config.toml
d_expert = 64
normalize_top_k = true
rope_fraction = 1.0
qk_norm = false
attn_scale = 0.0884
init = "uniform"
init_std_qkv = 0.0195
beta1 = 0.93
dataset = "wikipedia_en"
Below are experts of layer 8 (counted from 0) of a mixture-of-experts language model. Rows are named router (the router's row for the expert) and show model dimensions 192-255. Each number is 200 + 30 x the weight over its row's rms, rounded and kept within 0 to 999.
After each expert's rows: "comes after" lists some tokens at least twice as common just before its tokens as in all text. This comes from a sample of Wikipedia text that the model never trained on. Tokens count by the router's weight.

# expert 60
router,198,227,186,247,213,206,209,181,184,168,157,219,206,218,211,179,179,163,209,226,200,208,119,172,205,261,226,190,253,183,221,227,219,232,243,191,169,188,243,203,205,194,171,227,173,172,167,195,166,173,187,184,197,212,89,194,182,215,175,174,166,189,155,166
comes after: " the", " his", " of", " a", " in", "'s"

# expert 16
router,185,218,185,228,207,180,217,164,185,182,166,235,264,213,256,169,204,170,196,241,262,235,169,204,207,225,197,195,230,158,222,198,223,194,206,220,192,141,216,173,262,175,213,190,220,196,197,172,171,135,177,147,216,187,163,221,199,245,186,174,136,156,162,195
comes after: " was", " (", " is", "-", " were", " a"

# expert 59
router,183,220,182,243,245,247,212,182,163,183,135,218,235,244,204,165,191,194,282,220,209,223,181,169,205,211,237,176,255,208,196,219,192,223,229,218,165,182,214,202,229,182,180,223,184,190,175,170,177,187,151,191,204,219,151,193,177,201,157,176,174,176,180,162
comes after: " the", " a", "==", " The", "'s", " his"

# expert 0
router,161,176,163,245,211,200,215,173,168,172,195,206,225,199,215,174,197,173,216,203,199,201,147,142,224,226,214,193,224,185,245,206,219,257,244,217,175,206,249,194,209,173,167,199,176,172,138,178,166,176,169,154,237,197,142,226,200,235,187,179,138,146,154,180
comes after: " the", " a", " The", "'s", " and", " an"

# expert 73
router,197,231,200,248,197,240,224,187,150,168,142,250,216,228,226,208,158,180,174,205,199,203,190,180,208,220,233,173,235,157,218,228,220,215,217,228,177,177,210,161,248,191,185,217,160,174,154,150,178,176,193,184,235,220,215,211,191,258,170,173,107,204,145,177
comes after: "-", "==", "|", "\n\n", "0", "==="

# expert 22
router,121,223,195,227,214,220,248,135,170,210,188,235,226,217,217,179,180,158,239,220,260,219,202,145,246,249,221,180,243,177,241,228,191,210,250,264,174,180,197,202,247,202,189,223,197,193,158,181,186,187,203,174,236,174,171,224,199,212,184,169,170,185,172,159
comes after: " the", " \"", " of", " (", " and", ":"

# expert 4
router,190,240,159,212,205,195,215,148,175,119,179,201,233,206,211,187,211,189,202,254,223,209,171,181,206,200,241,149,211,184,213,223,226,218,188,209,177,164,220,186,235,156,145,210,174,182,173,167,175,153,217,162,206,193,189,215,181,247,174,167,167,169,177,198
comes after: " the", " in", " United", " of", ":", " New"

# expert 25
router,120,220,192,276,245,231,235,178,184,209,148,247,207,220,230,170,142,221,277,229,217,251,184,176,236,254,227,187,249,180,227,209,218,209,240,244,160,167,243,171,216,185,159,216,171,150,138,191,196,178,155,175,214,210,132,222,206,218,150,192,176,190,201,174
comes after: " the", " in", " a", " at", " an", " on"

# expert 76
router,164,247,176,217,194,214,234,189,189,192,169,228,274,208,198,195,200,187,218,275,219,216,139,171,198,262,186,192,207,177,259,224,233,211,239,263,165,175,246,205,219,175,183,216,178,175,156,207,177,184,192,180,283,193,145,255,203,229,176,165,151,203,207,202
comes after: " the", " of", " in", ":", "|", " C"

# expert 46
router,199,219,158,213,203,216,203,220,175,142,185,206,205,235,209,178,152,186,233,225,210,241,142,168,223,244,224,171,272,186,201,258,222,230,228,212,165,183,216,209,207,192,183,243,198,173,163,170,182,155,192,190,185,227,170,214,177,225,179,178,171,219,153,182
comes after: " the", " The", " his", "'s", "The", " a"